config.toml
n_empty_slots = 8
balance_bias = true
norm = "rmsnorm"
lr = 0.00142
seq_len = 512
Below are experts of layer 4 (counted from 0) of a mixture-of-experts language model. Rows are named router (the router's row for the expert), gate (a neuron's input weights, with its number), up (a neuron's input weights, with its number), down (a neuron's output weights, with its number) and show model dimensions 0-223. Each number is 128 + 32 x the weight over its row's rms, rounded and kept within 0 to 255. Numbers have three digits each.
After each expert's rows: "mostly gets" lists some tokens that are sent to it at least half of the time; "comes before" lists some tokens at least twice as common just after its tokens as in all text. This comes from a sample of Wikipedia text that the model never trained on. Tokens count by the router's weight.

# expert 34
router:087135075167063161108124139080183117131191155134057118135166151090071103153116055116101122110159154114077135103099194139107105176174086107141126107113157104142083091136199149109180115091088146142106110161139048146143099149124114142161114161156094156138112112077151144120145166118185139150123095091028075117140155132149166184105149151119105188103166228114130097109116100118143124130087144105151111145153178147146093092105102156160128130169173069136118140164104079103185108112128093144142144143182148123096119101100141134141133151172160095149121171159129168147119114128113122129181100117150164102144127125035111187165170140162120153120177078144138180117130144115092144093139
gate1:116171148182126122143091125142124182101077159084153113043086106125075143146091126105160162117072102104093120169173074084140093152148184172111115182204111175081090106150120101137106124209084162152121119150146168101140103135172074168069160119172125117115143167142158057093131123106184135187124140116130089181129143146124127190124139076127134153136137156109122150109126111123129089186141162098124147133137121110113121134090130079151111159108146133102117092132101112115163134122130180115160136167152151114160179160088119101166089094131123155173099148192190149151104140181130096097119077117159032129123106151090144144209174152107151150075061091137095116136164147144133097123089
up1:092165093157141113068155072111103093118113164097170206103135141108167124148121148115143095156084105127076161188127099137151092117077126120115116116065142141133135111102170082150125126151091148092144112113196139137137090104142044106136164149133151049160149099092145129068150060127187111185124099125141177136110161061115177127168080098110154107188130121069128155127124128134173139101120109188091148164061099200122085168195107134111168145105133151096094108132114102136146110111117158115096142112104186146080175112116103160149135150148187124161092153162120177150074140102162097129109081107110081139125202127150135086136072154113131141144178152143094131112149153134145135204176
down1:115137115146143101136139153091121068148107116159146164121100129133137161199080079115121126149185157150131124092197085104185133161199135104128136181068108117114109158120155053156081138152065162147079143081116099093160127103136134135149137142101094143125139197091183078121085127136149155148120095123109076128132105090125130119072140074154122192150120116044094136121160118108167134103073112129120140092152115163136069128126153138079163093083098108146130141105186144097093137112149133087098115064198144142177190119175142116121120144126162113107111174158118172173117131175155127167160134117175122115161108136119079195129138105060167146031165121098072113141162143140181111102137
mostly gets: " one", " £", "eno", " Another", " sea", "e"
comes before: "1", "2", "9", " of", " new", "enth"

# expert 23
router:131116063148099142100091115058125043147135159150130110161140132130056100139115087148172155098123153000092130111131149090165081150132110126156087114097177103141099119134139119131206107062140120116151151133180112148102103144105092146138106140099103119106116116126142166154155122125177128172170115073012121157106151141226152130084159170088117110081156178108170111114077100115142141134104155092169122114100146140194099101140081107123138165119183072180115124122087071119176079147145113145113152183153064104120129099097143136136084153083124112152128153139126128194147117093116124138132076136119137069125126097114118133152151162114138161149143095162120162105143152100132128104146
gate2:108119131113131101179162139077194162110154108098112119216165150138128126095096115211111116113173102107073145133111157122163103126090150122165186165139133160146120148105136124107138132110142118118153183115119078059161122152134162136137169075153154109161119187126153116148138131153125110143190127138073124144108166128135172145202110110117138145138094121072124098099149213109170098172124108155148161143060184173069133092104055137106110115075118118138100090076139087150200047063185170142070185135165112117124068095099112100147110112191140108145139147090115134158123128093125155135090163105116045119138174110182124142147080107160150108120134139145140127152113124156157126171126
up2:132235090099081105111181213118136145165116137114153064081123145141108109107103102143141119158117092135151127118114160097096148118056132110129138098141138154161143090206106111093158093097158128097091098104129113129141161133142145137112104122129140089145093177141139137121124081143144159138122085151135101111121107157137082165091153188101157143145082110189123119121129058149058072059152146100098113171099140130194138127172111166163088160107149073121092154152161172116102133121108084065085118173145148141086156148101171138118195219138145138119108121169102118128119152087131157159117113086104165163116090116105121154050127138109114212110118174114123153169210117089170113155144
down2:107123131162094174103155148144147176107131137135089141167107146177162079165187132105159054093153123119148122073159104105178156187157192166085097159057103162128176151154123106175126147092112109105143166136121130126094160133119129125110125135145072083101113151081079071091101113137168163112154162095099138183159085190158171150118149069137101145177144169113127102095107150147137147125159132134086136088161134115128126116093151092178103182140136137104129119145159110151143110123138138131162150109106128151087112158096075183130124187173126073152082122132182110128101146151104140098154149092110118107031119102141109080110169119205186065138146138136138173171209103066105122170192
mostly gets: " Prix", "finals", " II", " Cup", "final", "rait"
comes before: " |", "0", ",", "9", "–", "7"

# expert 9
router:085147085088074133095129129068120112144143188119145124164132133143092066170130066132192111094123132070065146105159152119165100134150092143145109110130162155133123086139182114153156098118107133060129117092148141109130118141149069128119134152147113118103097109121145171115116119127186150157145113125000131146143133158187183153089141120075166142110194206073169121129090136159127170125098153140156155093135163158141125075173098161099108131142134092151107129153143065138162099073161111140147166115183133117085170141117153100156143147156107081143105172196118156148132122154144123143139094143129144070136123106102136135174119163146126188111134086140150177142151172111126106111149
gate3:119123157054156181100161164130142172187115123096135182184118100163075113159126167151092115163069138118117122121097208123145115151085125105172137115187077104128079140155135150147129130140151166125060132120090134091104073144143114141085154111156093151153093118158115189100128120128115113116132150103120143087158110137145085074206106127139120215150127127137148100168154122178152142090066114134120089126141116173124172134107099102135099076060061140133135117094074159145102085113125107075173082125146133119092155135129088125118180147160122060092134150145086113194107117134069141112153150129179087127143101123124156101177208188118153104170149138160151145146191128077068152149152
up3:136191133123084166108116141090145143118191121135084190159146147156121111136065129132121052149086191111115147128113107103136071152067169084206062130150121121179084188074127152177137076078123145124162176127093104177125125102150149189081115157093098119160103099167094162095060151104071128172105154109160128143157137166137096128093147118134100114173123111090085164113107142120060107109127106170084139150122142122127157137088166205141197152139125116125140107128145096123178114095087115101140089120120122156154129084111145162051078127138142211078168076125140142135128138116124140118130202101143124094143133118165150045088115143090112142114130142117159139136169114139181120156150
down3:114112091161147108128170142094099144173127172110149128096192168216127111132075099103180085157153077165163102138204159098140100127091079109126180123157130122151134106149090121185104132140125072105158107152162114138158116160101181096125142125121103147124178090125162187109161135152138156133144167100074183169089145097113152117051182096093154092161151124201102090156106115117130162125108156160148073138116109121103137126122139126105081191133112140134128198149153148117105170079128109148129209155117124137111112045113151104122110164163145093132168116153136142078175137172184117111236134095129125111153150190185126103132138093135086140162126147164131111100115132145052150147164
mostly gets: "present", "level", "based", "wh", "century", "ل"
comes before: "9", "0", "8", "7", "6", "5"

# expert 47
router:132148079074122144104144112092136107157163151147143085148129160179096102110127064191170111111129111000053125090126160115183125090183107082106128113081136155129087117124150112100139142115149142066120143146158029093092091167165116182117097151119122114111136142117158152122142166122143144090187116095079093138091176108160177183116171116123121138109139145095149124149066114130099156122091161074139132160101216216203106110144112130119106178161140073133153164117109146151131097079124101138126145152136064102138130123105128122164136136168141095195112166167106172140094082087132129152139127147134144101136112138077176137160110144119064153105097114163135121155154140130129158092115
gate2:129098121110096127124079123158152155096116164111119116088153180145148109179114098105154160126155110096137167187183174175169093097137106121121138138139080097115148156129127151113133087159095157073152066076149127077084112159104148106152114114116100094160150111059119089157138121108118100192124124102168132127131098142122142204153163123145126163121134117112106128138187078082107154137089150099106174187149059188115166115051128151120132091199136112169110108148134121102138119149132116117167154106159161169105130108087111129167126136147137143136017192129163099168080110099138088126068118181194172118165152082092157158161101110196130162096134065149117111125168138109175105086201
up2:124166150123148095113177135110114165089144092106137098109146161093112191117114158117131125112153163132136145157160144078124135092123121172056121184134096100156101117110182070117120130120110154169129123200151229166154123106134076148132070144150159151094186149143153161113116152154118183093170161096118122113142163098120136073122079081117156150133071234080145158113101118112117085101156105137120007127163135206128088137174117091107135096111138191088087146162105136140081133146112132149110118143093101098095078094137134156153086089127121151110145087134135133081151124132160198063133074117115087133097161165109107077165147136142113089149120119158124163148125206106112146120136
down2:073118139146188147087131099125176146134146115133103163135131105173089146122122052154074128156114089132132130157091153141101067150116131167137124109101085108130161091076138084135159160114081114186092080129146124132142144108092116161102159189166110099133084121101075197143178146117135154173078179173079114135166152194101159152088064158077173116114152178119144126116144129112137149118137187103112112093173158127125165170128125150101197117124141074076133147062108101103127132172123089090123137151120116081107141147143126070118067168146168116112131142156085133126188191126156129130073116078130125070142131129176184086096179144102114104125155106173143203099082131128160115204154
mostly gets: " Website", " Genus", " name", " Coordinates", "Species", " Phylum"
comes before: ":", " of", " by", " Insecta", " name", " Order"

# expert 60
router:120117089117104113112120124090167095182168166140105114163118180137061065137140047132208130087149151045141152129130159093171097174145097095153114112112148116120110099176118125128126083118115144084140127156137089099117122149145108137125113163142102116143101140122160192175187150142154191160144091116120096165178157109166169150082119174099124146107098205109167096066095120134118149090100138087134147116103188103196124098167107169115145143102181066217100142165128120192171099104130084176124126165150100095089156117133128108153125168141144092152086151158137160159150122093098132133103086128118183084085162105060157152126140177111104165129135100147155192124146129098163170148173
gate3:120115132131152172132169080114125104101105086082128142055213142093134133113105177052093124141163142103119118137130109156133146131084110125102113143088137096127120090136120111099115102127117169153102123144183152117056068084171115160151077126122092161172129160128124156099090151114119184143096101113102025127144116095141132102112115106115109108110105111142153091135176134095148107157097093134152180140145208142114132147137136139116190104150230075101137057125135159137144091097093069101129092073196118115137155105150157138167102175093209050130129176126079082123105116162160155081127088133114147167120125110094129118113171105122118187142147106138149143103146098091098098079201
up3:129145145102083135081146109114112143060068072110125124128134123131123108131115184127090168117147133094163139167171125121123138140080185146126118131122063120128168181090105115122121127120179135146129038167113102054145076127174144146123112091140126183129170123139070134167138148091091176146106148157098114190178104136165091110160117115067096086060138179088164124114116147192076078156137154168141138150134183143162087112136153102175100090152164133176109134084176174158144110129062134094154148140108107154114094148100096150126131132176108076074158105120177150087135074144177111114140159105098137109082105138064097141164154077164057134122140117125183156163156136150199086101139
down3:104125131126109113108141099179155147121129044099097129155046186155179114153110082168110151167140060120116139092063149140191102106074146135117111082125154220138159095132153101152181163111121123203135177135109150104143162078129136166131128139174111184123106103103110185175134161161106136113104178076181096126173049118092111069075119102156142118114152149110129137138139113100153084086171161151140063140163104108100129130136139094166154125110154085161133142156102128132119155133176181138163085172158118113155116113093088134147148188150081103135151106112095077072120121145121132184102136063093117218165115126137179157113144139149113136141099116145125102137119101191131111102177
mostly gets: " la", " de", "La", " du", " y", " di"
comes before: " the", " and", " a", " which", " including", " New"

# expert 4
router:133107161104106117128125130095155103169171158112151151150107176123047112101133062175185158050136136000090132129126148085169094115165100113127101131130154091101138057113127123129172084073154146118101130115158120136107104178116102148121094115166093091126129111079193148157149144141186175108201127092000142131115165134176132156074147109097153156088133201096143101099088111149113128117111144105146119121083180183152096136129135124108082128117176130168102170094076118154183089120121090145117152136107107114071148094104129123122155102152123119169118160125131176139112091118142136122073082147093111116098090104081156149102138146118107144082140123146130127159121145165096158114103
gate1:141101121067070142154145137094207117112094161096165137094118164111113179142117127127085116143111150195113137072180066111177062190097091100115123131124154146098115116090140097143184095084142139138123143126120156139089107119129126132087170105147105110151137126116195125123119125117111111136128102182160118128100197081135113184068113133174097149136123147106136161178147177095147108157188150082160138112131108152052090067135127077155195115164159109102094054130170099105133110119081105099128134159114144115108136145099147157127128091128198157143098144168123087152115108129152067122095084091107120128169067114163063116127123148111069136100109133069115107154137204079084213130145
up1:118110136154090126157159085126097104138124132094135124097113126137092161100163103171145177157163103104118126139189165078114135138111153105089167158144183099127107113074183107052129128142152146144091161145131174142101165155105172096138104087138184120115097134170102169189137083084152101104146061158128194157121174109078121172161154137113078100136182129167109156132179184073155153118124163143164128140086070138098167217104077111096109129133105172071175094106115155130185119144119138118124059174125071063153121118097151135135151176154161123103101110123162070166145111137101093118143125075081091136125139153151121126137088176068107127103097152130165130120129075100097094219137
down1:138083072128142149155102120129143161140123112175152146082137109158090060103142124124101206090192161144146194167166058107129130182077131118127135119115152080123109136118140132165147106117091123123117153115155157156076118112184141148115081136122063189087102158153157124127125098139092128142150140150168123134196157126078128213136167171086078148131087123122122124068114144133177105116173095119182116107100107140128209097151160172112147085146096123127067121081139070173080191196154162106135128184157172062167121123108114152113079092095160118148149200169113100123120152145117136121127155121146116126141095170157135104154048142135124130132126108120221117165114122138111097170109
mostly gets: "|---|---|---|---", " Apps", " Insecta", " Animalia", "optera", " Candidate"
comes before: "\n", "|", "-", ";", "|---|---|---|---|", "|---|---|---|"

# expert 53
router:106143064137077136096135104092166110160145172104070073174118140134099116154134079153160128088140164113061140130117136121180098127158083111121131139149151174095092115121190110153162108073137158110142107097130033131130064176099111186177079119141100160124152170141108149135126142120195165129172114137093081125144162107164122159112165161109140096095182215085167126101113106109132138111113116082111152161149154152200063077118099153112134145160177117126128150171052170151193103109140133182099121114176079181098133095118134117153094127093132112122074179140137158130096080091118146127124103138149117087111063078083120164161185172115110160124147094107153119111101121113102148124184
gate1:140099114099154133138132175128146133111146078142111095130144179137142104078151137121142134121079086114093158092077100128128129102138203079167075153112154116100120044108101123089083094131171157070101142109158230188141115163119144140090107108147156084150106094061200159146097110102123125097127084017148106177085149177112148090107103144192103176139145083103102101104116063178144134131134110126078138080129131143116132118154110096138172197122095138181181157160107133105120112077178105090136146152133115141158140133148159107117082139149079130125172123108143096150182155161115154154213124124158102140078101114137133150091148154115146153145122161109154203136153157093171136140094
up1:158175140136133120157109085089071145065147111107107110121120105077106154146106145202132124120184148137160093122122141124148143133137136151125136112121116119095154104119081109115156104116073086178093074169167095116084133089123112105129163119158109172145123126127101163071110154073131119149029196140113163160164084122177104123094143169117100098136136107137150070143169125096148151190097126119162174125110145093171185106096150152139069099171122152121142070099138140175152072166118106152116146144060180083130133173170170073136101149124119108104172116108121155068108078100112120110135131105100157168118133164172181215156078158157097140196140159192154188128158121171071156114121
down1:130141121105053164156132156069144166060143129149112150074123149164083088123137113129124125118103177091140100129099147134116142070111140135098166120136069194114104080158151111095139066083135163082059147189156117169122163113137101155093155119179145138199084139116147157160160096137115103106128106089163129145128101142037149144123087107173116128194128111127137110196129132097117118140141115106098045088072156110097144132154105136089175123105075139165165150130128082190062091158128156113133147108096120093136114065102085099080165196109114134114115063088123186125159138136133162111184115135156121144069081176151141151138114160120139207127135158147110168121105142105089082103134
mostly gets: " was", " been", " became", " is", " won", " are"
comes before: " a", " to", " in", " by", " the", " not"

# expert 63
router:082162099085080125111146150093158116115139133141084103178149135151043085156097053144134130122144142125094168107101093094158091174111090152164105114109120164112126093139180099160173100117122126106138105142098103136096075189118105111136106135174102125175103127113164170158140146099159186182160083078116076155150124141172137164098190139091172119080153171081176099115099112158122136074125133096129135091124189143141135106101068152124128178143127076143119165152098051151158057122149094158122137155147132065079150062128143120142118201129130058074062159136134168100134101114123148133157116106107169106051124127086116142125181170103080147117110076135158167087117154143132105152150
gate0:144123135124153146182100157103167155124072119136107106118087116151087141167087154161170183177142095179096153080114094128179119138144131102156144152171131122135114147086132135074140150118143091120144083154099123206100108154085127109096138087172077184126162064134145192115135109115098125127162100099184106062093135133137129165074151099120127106130086139104129138163134042152137149104204178139117119108181171125117151129117150104152093135082097106203118152169125048155160154126106116160053157150155153116085152158125142095072130153103100120120164141120119147107178177129057109127132176147142145163050135147155089145114166186156158128168102070118118120107113152182095142058170
up0:104142142166125153172111138160067093087097139153161099174127143056124105085154150169070085101165049129166117106154122107150162145131047163070164146124155125153120120181183127129113159151086123125173166142179128142136118137173100124167133117148153141148103060130090113158127121144123119126112078146132084155082189127136149047118138082076132098111176121150154092109132143132157099168102131138114104106150131162124153076064129151095198121155144158121168114142168144143097119131163151109141131089151122161124130079146125160129132154082101069138103170130175142132063171150064129059101195150107131089133109088091130086097145066173186171102087123162135043109148138091111153118174
down0:139085150114153126111164121123035098102126088122165097087114144122202111177098116164119133175112070100129129194063179110092112104141169111128078134149213147113144078083095065123159104078132159144075123106177134110139138144150139127119186054112130151122150083139097114159098200127167133109163183134111138073145131144177100143124102190109099178118111177089127138113183114164118092132186187144130096133139118138173077091142090084123130132131112093101150094092107125140134158093080121146071179203133198153120085140134150109099144143090144115151153158155164109141136076071131121114056134122114101152103130172132138119107202102129143109126137126166145129142097130152144076112185
mostly gets: " and", " but", " or", " &", " And", " than"
comes before: " the", "9", "0", " a", " other", " was"

# expert 3
router:136133121096097141099137101096137121158138135145173124092098146160064082111136061185129138056126145038057140118128144108150128100179107096085109136079137122107143110101142106088183144111161122113153110154157123103118081185148079132125106161156143146109133127120157176123158165143196164089166116083042115107051152128162200154076176139137145147092137185107196058137044135162076126123113150080139117109091213195173107114118118144128119156122142098152131167091094138160108134093128118151103193148166117104106117151085108094123140157159132097148109171135096178190112080095105104142091102136137149118119086130075172149183141126135101180121120151149146155131133152153118123106130
gate0:117173166170154121075118135110052139132142093090036117146141118121093205093066117128129160087067162124166018152168083155139101180100111095201123153125086186096119134080170112091132148110080140101139164133111133144123118137156125117130127129095142119147165155119126134103214172149139148117177137114112164152145183141144101105133148116189136135129122126115097125089143106145105124097088115134148130118111136169166085154145150128083137163159132096165037159140110161129159126107134192071106150121121098094142102150154168131114110117122194138147116126156115087158086142158086122099170154052083069117089120118150125124147105160167157084102074125153130045166140073099086154137114
up0:108156118150128111145160121173131103089124131101117213102151145177142114100110125138114185116092147103085176143150053153145107139173152119138122202141184125128162151049068166092116104157124116095095121107121124098217165117209137163144138064117155150058145133126107175102114106152110109106160109075100123143095117116122111112161137107118152168153089152105179124112174146140163107071177123104089148147138142138164085120083153065160144179110125068201076129126079188169132105111093183139146108117051109144105150156079146111149115181099063091169083103127151125120176129116165142124103113103073077088120104080088143094131069131112138093141144145165128121133140132167130116108097
down0:116087161163147150120149104175134106059146174140083164208090166142068174132120137080152184105111162107152149127193149124128142093079157162197162150135075143170104104121077093104139176084083100126165149120124117156058091167095122131121112101121089162138111151171088072108179121108151096130118097088134112147130126092165115126098159154160128121156092129176125091072195109119173080141202069171145158119079120103171094203152162177129129144186124119169115144098125120080110120128164161148146112106114079158114142099149115141126116146133100093155145100129112150128169122155185085060159128079148168089202151118103097067133133124135160104115147084132168161106104118110181123164131
mostly gets: " MPC", " Density", " Website", " Elevation", "ronic", "DST"
comes before: ":", " code", "=", "}", "DST", "C"

# expert 35
router:103161091117100162132142104071170124136153200114139065166148140127093131118116088167146142111142150032043155129108201114139084163146089147155085094134146148088085085166121109141132103088146155084126129131152058149135072124109123100130131142135117087159110128159171159138163165162150189167152084118171074187137177155161166149067179138105174157101109149105131130060103140156144173126106145084134125129132131190186129108136113152112145158162145074128136164104092088147178082105109137177088144160180123126108162071115176152173081135106142087058112182120094149145096110124123116145132094120086122081098119115049124132134157163157066179141112083148107126101138147126134143129157
gate1:119131142056110157138088181122136134178190132117087097090125117202143173156081169095177174161100138132142079131163105054086111143078108123118136084152072083095138151123164172119131140138169179112134155089170132106116169117110119172142103116151088117098090136137182083154124097172112062133136136116136126111180104089094105164137156079150121170116159149167157123147078120148082101173133102086160147142121126126131059162209106136159088133172124132134130111128064102152152139153060121102159102081162141138143093169105134131140151109224115148163149111128043112094166186134190163116158128135168123142100071100146124107147080136059112106096105148073091129119173118143118153139134
up1:168097157117139150119098130138079122094119124079094097129117092134126119154091171140164117124132079132104082110152128081100154098146139103112116082124127194134127119185166186184088166126132149135122178135123128122141137108151129146172117152116150130116138103192111118150133121078125106144070156054118145094180147166145076172143134165146086127181161168127091112109092127151100085181126085165113136128128159110130121198111094149190129102101133077113102120122126096109163121057125141087099146106144148126152104123173124102084144190200115150109224122159114119073115163070155169068120191148137138111110104173169111143136094046138163129127068082180097176112164140172081093224122
down1:150159158147138163162095141127125165145181141185121124086123115093087120090141123136104129122085137135026158131139163112086150097076132179129128154129110129150156119076107184103157104126108141093127124111077083077083166101140147125122159118103138114119170128224133123117151124090048152081141133122125138143109107178106148110157124093149138148116125147172142093076102148144127165190111121102150120128143119122159174153135129141127145114156147113192171136109135109173146150145152135126108126132113165109202102099146115150122078146084084107196054102109197113133094098186078165132234071121106109153163157083128144067148108156094130123092147124123124118255132116178126179162142
mostly gets: "\".", ".\"", ").", "'.", ",\"", "."
comes before: "\n", " The", " In", " He", "==", " It"

# expert 0
router:120150104130107150135123131093106128179152198114118141194148131151054061087077040127153145106099132088080185157118123123108121150194131127129108126085182102051153112154149116100174109093079106117083086109168074143131085145124065123165158103142113158110085101143191144128120151179141166165175089132110108146090146129166165117101163129128137141114145203138202060089072109150101150126143135110155125107144179144194116102135110159102170096120137106132098189129073152145124123095111127171061152178154103162123149133134125102079109095134155096157106205160072161128085145147096124099141116131121133093110116084061141120149177121154084186143123124148108150114170147137093103117137
gate5:141137155155177102123092091132145119053124137097154152145117194150105123176136075074081086086120139082063165132120142188141171117151116142109174163147224146144122097156137151180176129078126133173076079167157109115059097145151107155118130116192125155202102146111079135153161175124138142080176132094076103072166126111111165105093122179145133096118119089091129118109152097100119123198113128089134107151142186128149116111103192103124136112149153108125075181055161167090101159115142154129092131109162131114142124135119160150147120088129105080109099144133158162115089156148090070174143129147135090110160152110184075165176171079080102174146157111118132180147147112128160102134092
up5:192114122113080131120165153111111150189151178172137148104124092074093113107231138145131120141158138113151064115126116092134099150141148113138139095111067106105118148134134136129097152153089170127069147129151118085159130134142091123146149148126124142078138075162186155145124108103110069198076163113134185146101146157119149118152179104110093202129151149140129173118137109131092125084177128176174076123110052128107148157148076179116164079109098147108155138161086061214142108135141088117178130136084120128135184139109151164159173154071130164099128116098129120084174152144136191104099130104122149134146090135119125070132098174176165097141120127096058109119089136174153118092211
down5:123073112152149094135180143073116116208092151069144134187128148154151115200127099191101160198192159129124146105109147163143137061092131073109184143130140094114152144123161127114177104140114172139141137144133136097132120124115165116152151115132100145114093139126131124148096164121146147128117180101120066126074162120176089115072161102108133115079158106104167159157144097167179106134122161153177160103114159175154128181145185119128225124139123122156131133074103138083176140128084060114114188111128116163115170082115119153178065144173196169095172146120101144122136120101061153141114117121100181096082145159128185130173138100095180073150148101143112133167102091144093146084150
mostly gets: " census", " households", " reviews", " median", " population", " females"
comes before: " ", " population", " Turnout", " Total", " •", " were"

# expert 13
router:142136137080111136116144143119115104163140161168083073149115158111088050089116086170172124088135174000064128118129157129177105107154097128142113135149155144131087078116115120113149117084151143130108103143195083116132083194123101155122148127149080134134110152123150149153118123155166145159167113128010104137101163110184172142092142175147153125088158215125121136068095104108124157124085160088132117127143215133179119122149069100117139153122138099130128166117082140151152078106172120128120138154190109133140154110110146109124131105159159101152107198140130174154111087083136134125120089147091101107150131104066122152139119162127086120104121102148138147129113127117120129086142
gate3:138114087143107159104151124137173116131119135162139095066151112161091159103145119132172155138129151164089089136144142135114106120148088096140110102170147160062122105127114124126088050089138065127118179107110134130153105123129101131101118134164176090140098138059138043100120147112135118139080066091189107168117124178093205167074132114148129125162138205143113127163123126162107158113133154068140117087113145149133071176091127138148141100090158105098146084176058123157134176103097194134126135154115187131162120164056124078143127209112062122136144129072128136098156042127138208090139101131152119133118069196052118143134129165148134124153139148123100120168155119090112158139155
up3:128108087105128076082102118132141168174087126135134178134104115190143141141124082167134135169175149179135164165150181143196135152162176125189099125117208148125201165082095155136128071152200157106118113124094168166179144196142136111148076158154101143122078140080166117154123102156106128142097120189125136087139139139135126121133138182150096084117133116165144079197181134158156161097161142140117196192067137106134143103164089122184118119154165155131132099119133130065106158134095101120071076102172115104080152149073141099126151141139148092120194124113092137122183155099174155093142176114199133141126118101158127138117146149070120128134183081139096124124181141119090121099148
down3:110093112134129160149140125163121102173097101122101134116070115110108159075167138152125196116172103137148217109123110172097094129118135094113144078149125117092095149112129085120138124149219121132090155113150171163155185110155116158084186085190127199184071105148116152151132094103127149228157156143093159159139099045129121112125114133132147116101099203106117092122110157172205094164123112130182139097147095100157146123142097154143075115107184121133107168193101113087125145096158119171174119147149185139137084098155091076128105068064161128111109161114115139090125166100104197106142134102122108066177156075130137094110144125122163172145108131136136131105088131119102121149172
mostly gets: " JPL", " %", " Candidate", " ·", " Binomial", " ±%"
comes before: " |", "\n", " (", " JPL", " is", " ="

# expert 31
router:122158102137101147119148107072156071120144204133121134176153181141055086117114081151162139052126147093090172113129096135172099149170077135116112154101188116102127108117177100182170111078084121132158135103176122153148091147168092169171130097139075149148138103075126176124128137127181176145149071108065115177132206145180185142090145099122132134084147154100196078077061097154121148132087105100139151091156201088124108095134144161099153158142182112157112168146042108153149128125110123188087142101161113117115145114151156125135106143114142109140063187120107147129106149117136132133143128178103119086068146080086138079145174158127109164139124101095162121116135142097119136134148
gate0:082119147123090109190085135178082126106127108132144151165151156154142147119149164126054095102114130129128100186135157130081145144148124150119149122164135089134157119118181163148154066097174137159111114093143145138152147107078095118172103133135126149138161132142139134150131083109161144168195118135058133157133144101119131106152130094143080145105109155121169204137153114063201088143099123137155139115174199114144082178159130159140160104202122134122135082115147199115217119102140090094179127120116148159092056130099172160118086221115087143116077097160158137123110099143196161131056129172070135094148164130116152172126087193128129127052113116106152131089127143151117076153127
up0:124120164117142127163121082164098072100140157122180137141096141167171173121148137084099136139165137112160116176213148143085177140128165155074142153119179130103170131104155175115088089119171133145126085106106158123122181074114103067144114110106199142116169160067136127153140094123144166124183137132122135186149138118114155101121137096156132115082064137103131181116144105140186111154120133171125148078155161146153111141177100182173153140178122139102125085106146152151206140117175125135173140101159155161078060146151166156149126172075089163152055138149093115150111130185148137131112131190103138081139170109083134126099098188122148112052138155093223121117147139126094060118144
down0:097093176111136138096212133197115110108136138111134155090157113133108158129118113147091088115050103119164165187028113127074148114078171107137086135151096129175117107113158143147099102101130083156121116148165080123130148124176068129112096138115087125159140091066094126164075155112128090109148146168116109136137136137125124194136094101108163100087123137096153126093170126156162126102134111132107148069156189127107104089076155065115123151142134131094161134133099118088116154170120164071144144158159221166135184144090156146139124178103140147133061080197076185138097100140140184130113113132132082172188120187161148103127078074149130159108149147129137085197106116102129100118147
mostly gets: "″", " sq", " lb", " mm", " metres", " million"
comes before: " ", " +", " −", " (", ")", "N"

# expert 19
router:119134088142106149130094141046138115130173185107063090102143145115074092175130064125131116094174119161073137078102143125144125126097105107144119103128135139090142100147133053172170125084139154125131089133132126104109076154115107120134089136156061167108130122090144139147166169102197134127172085082131077163145176120135139187137155174121169145115144221097181145075105124143122172102131132109159117143126169052191081103113093145083111122164126093082102179148042149133180032120129112179110122169167157116104137105147138130158113151111106101123115192144051124156108126128133158116164082131143139105103138085105152158150126193116081161131143075147161154167126134095136147113136
gate1:142109168109070092107098105146137121143161065159156086138064198085108109126118139127106070119113124114093129121111127154158144203116135125103059143079108127134078167124137109158150068095168171148158113077138184141124124131113109097066126054076119148103154118175130121072135140145145121108113146115140080157088057119079133140051131099152221119091106115122187143091102174117129138123185152155150150102086114122108072168113118082143098121099138161104084152137114122160077116124132101158162113123119146131087149125142128159107098174173140142134097087110130205129136188143132148117177095094068109070080107168125206061113135144178144110131106128123092129095082096133136151073094
up1:082147088214143181161059096107128101122122114116103155126110086126145210179045143167093086109128130147163105124143113128110127139075108129163106115068143189109118145134212134114128134172094148138176102161153107108155172052109120129140135156163104142158131198133094117142185101140129136215103159191143144147092158188127105124129111138116164166156145161162162157119088168149138115152157143150222141096087113104120156139054120105125087105128126075124090114126124123110153121124100087163124115107110164089169163132133093051165156165159122147063119166129116085115119113120141094130072118151126140101152132102089168104165107076137155131155132116117158064108131167127071146177083
down1:106148130136106071151162135139145168133153201093137073154115148137095089098149148115169172185094110162117072143093066131120131150112113182100155145137105062061123084115144070171113070099124154126121095080131112142128127123087174126150135148150146087111154131154091123135119115120071130090162157093226137119087118085072155153124164132092174097170130054087101139197116121153124106081180118119085088096126110100153113125127095139152140135162088124171108163143129074082084153118088127139106127145122161174086119158087106149123116069092085136087134128150099220141120122106158221140162104106081102083067115135123111109145173131173136101140113147091105137080131173175149172107113
mostly gets: " that", " have", " also", " where", " which", " when"
comes before: " was", " is", " he", " been", " had", " the"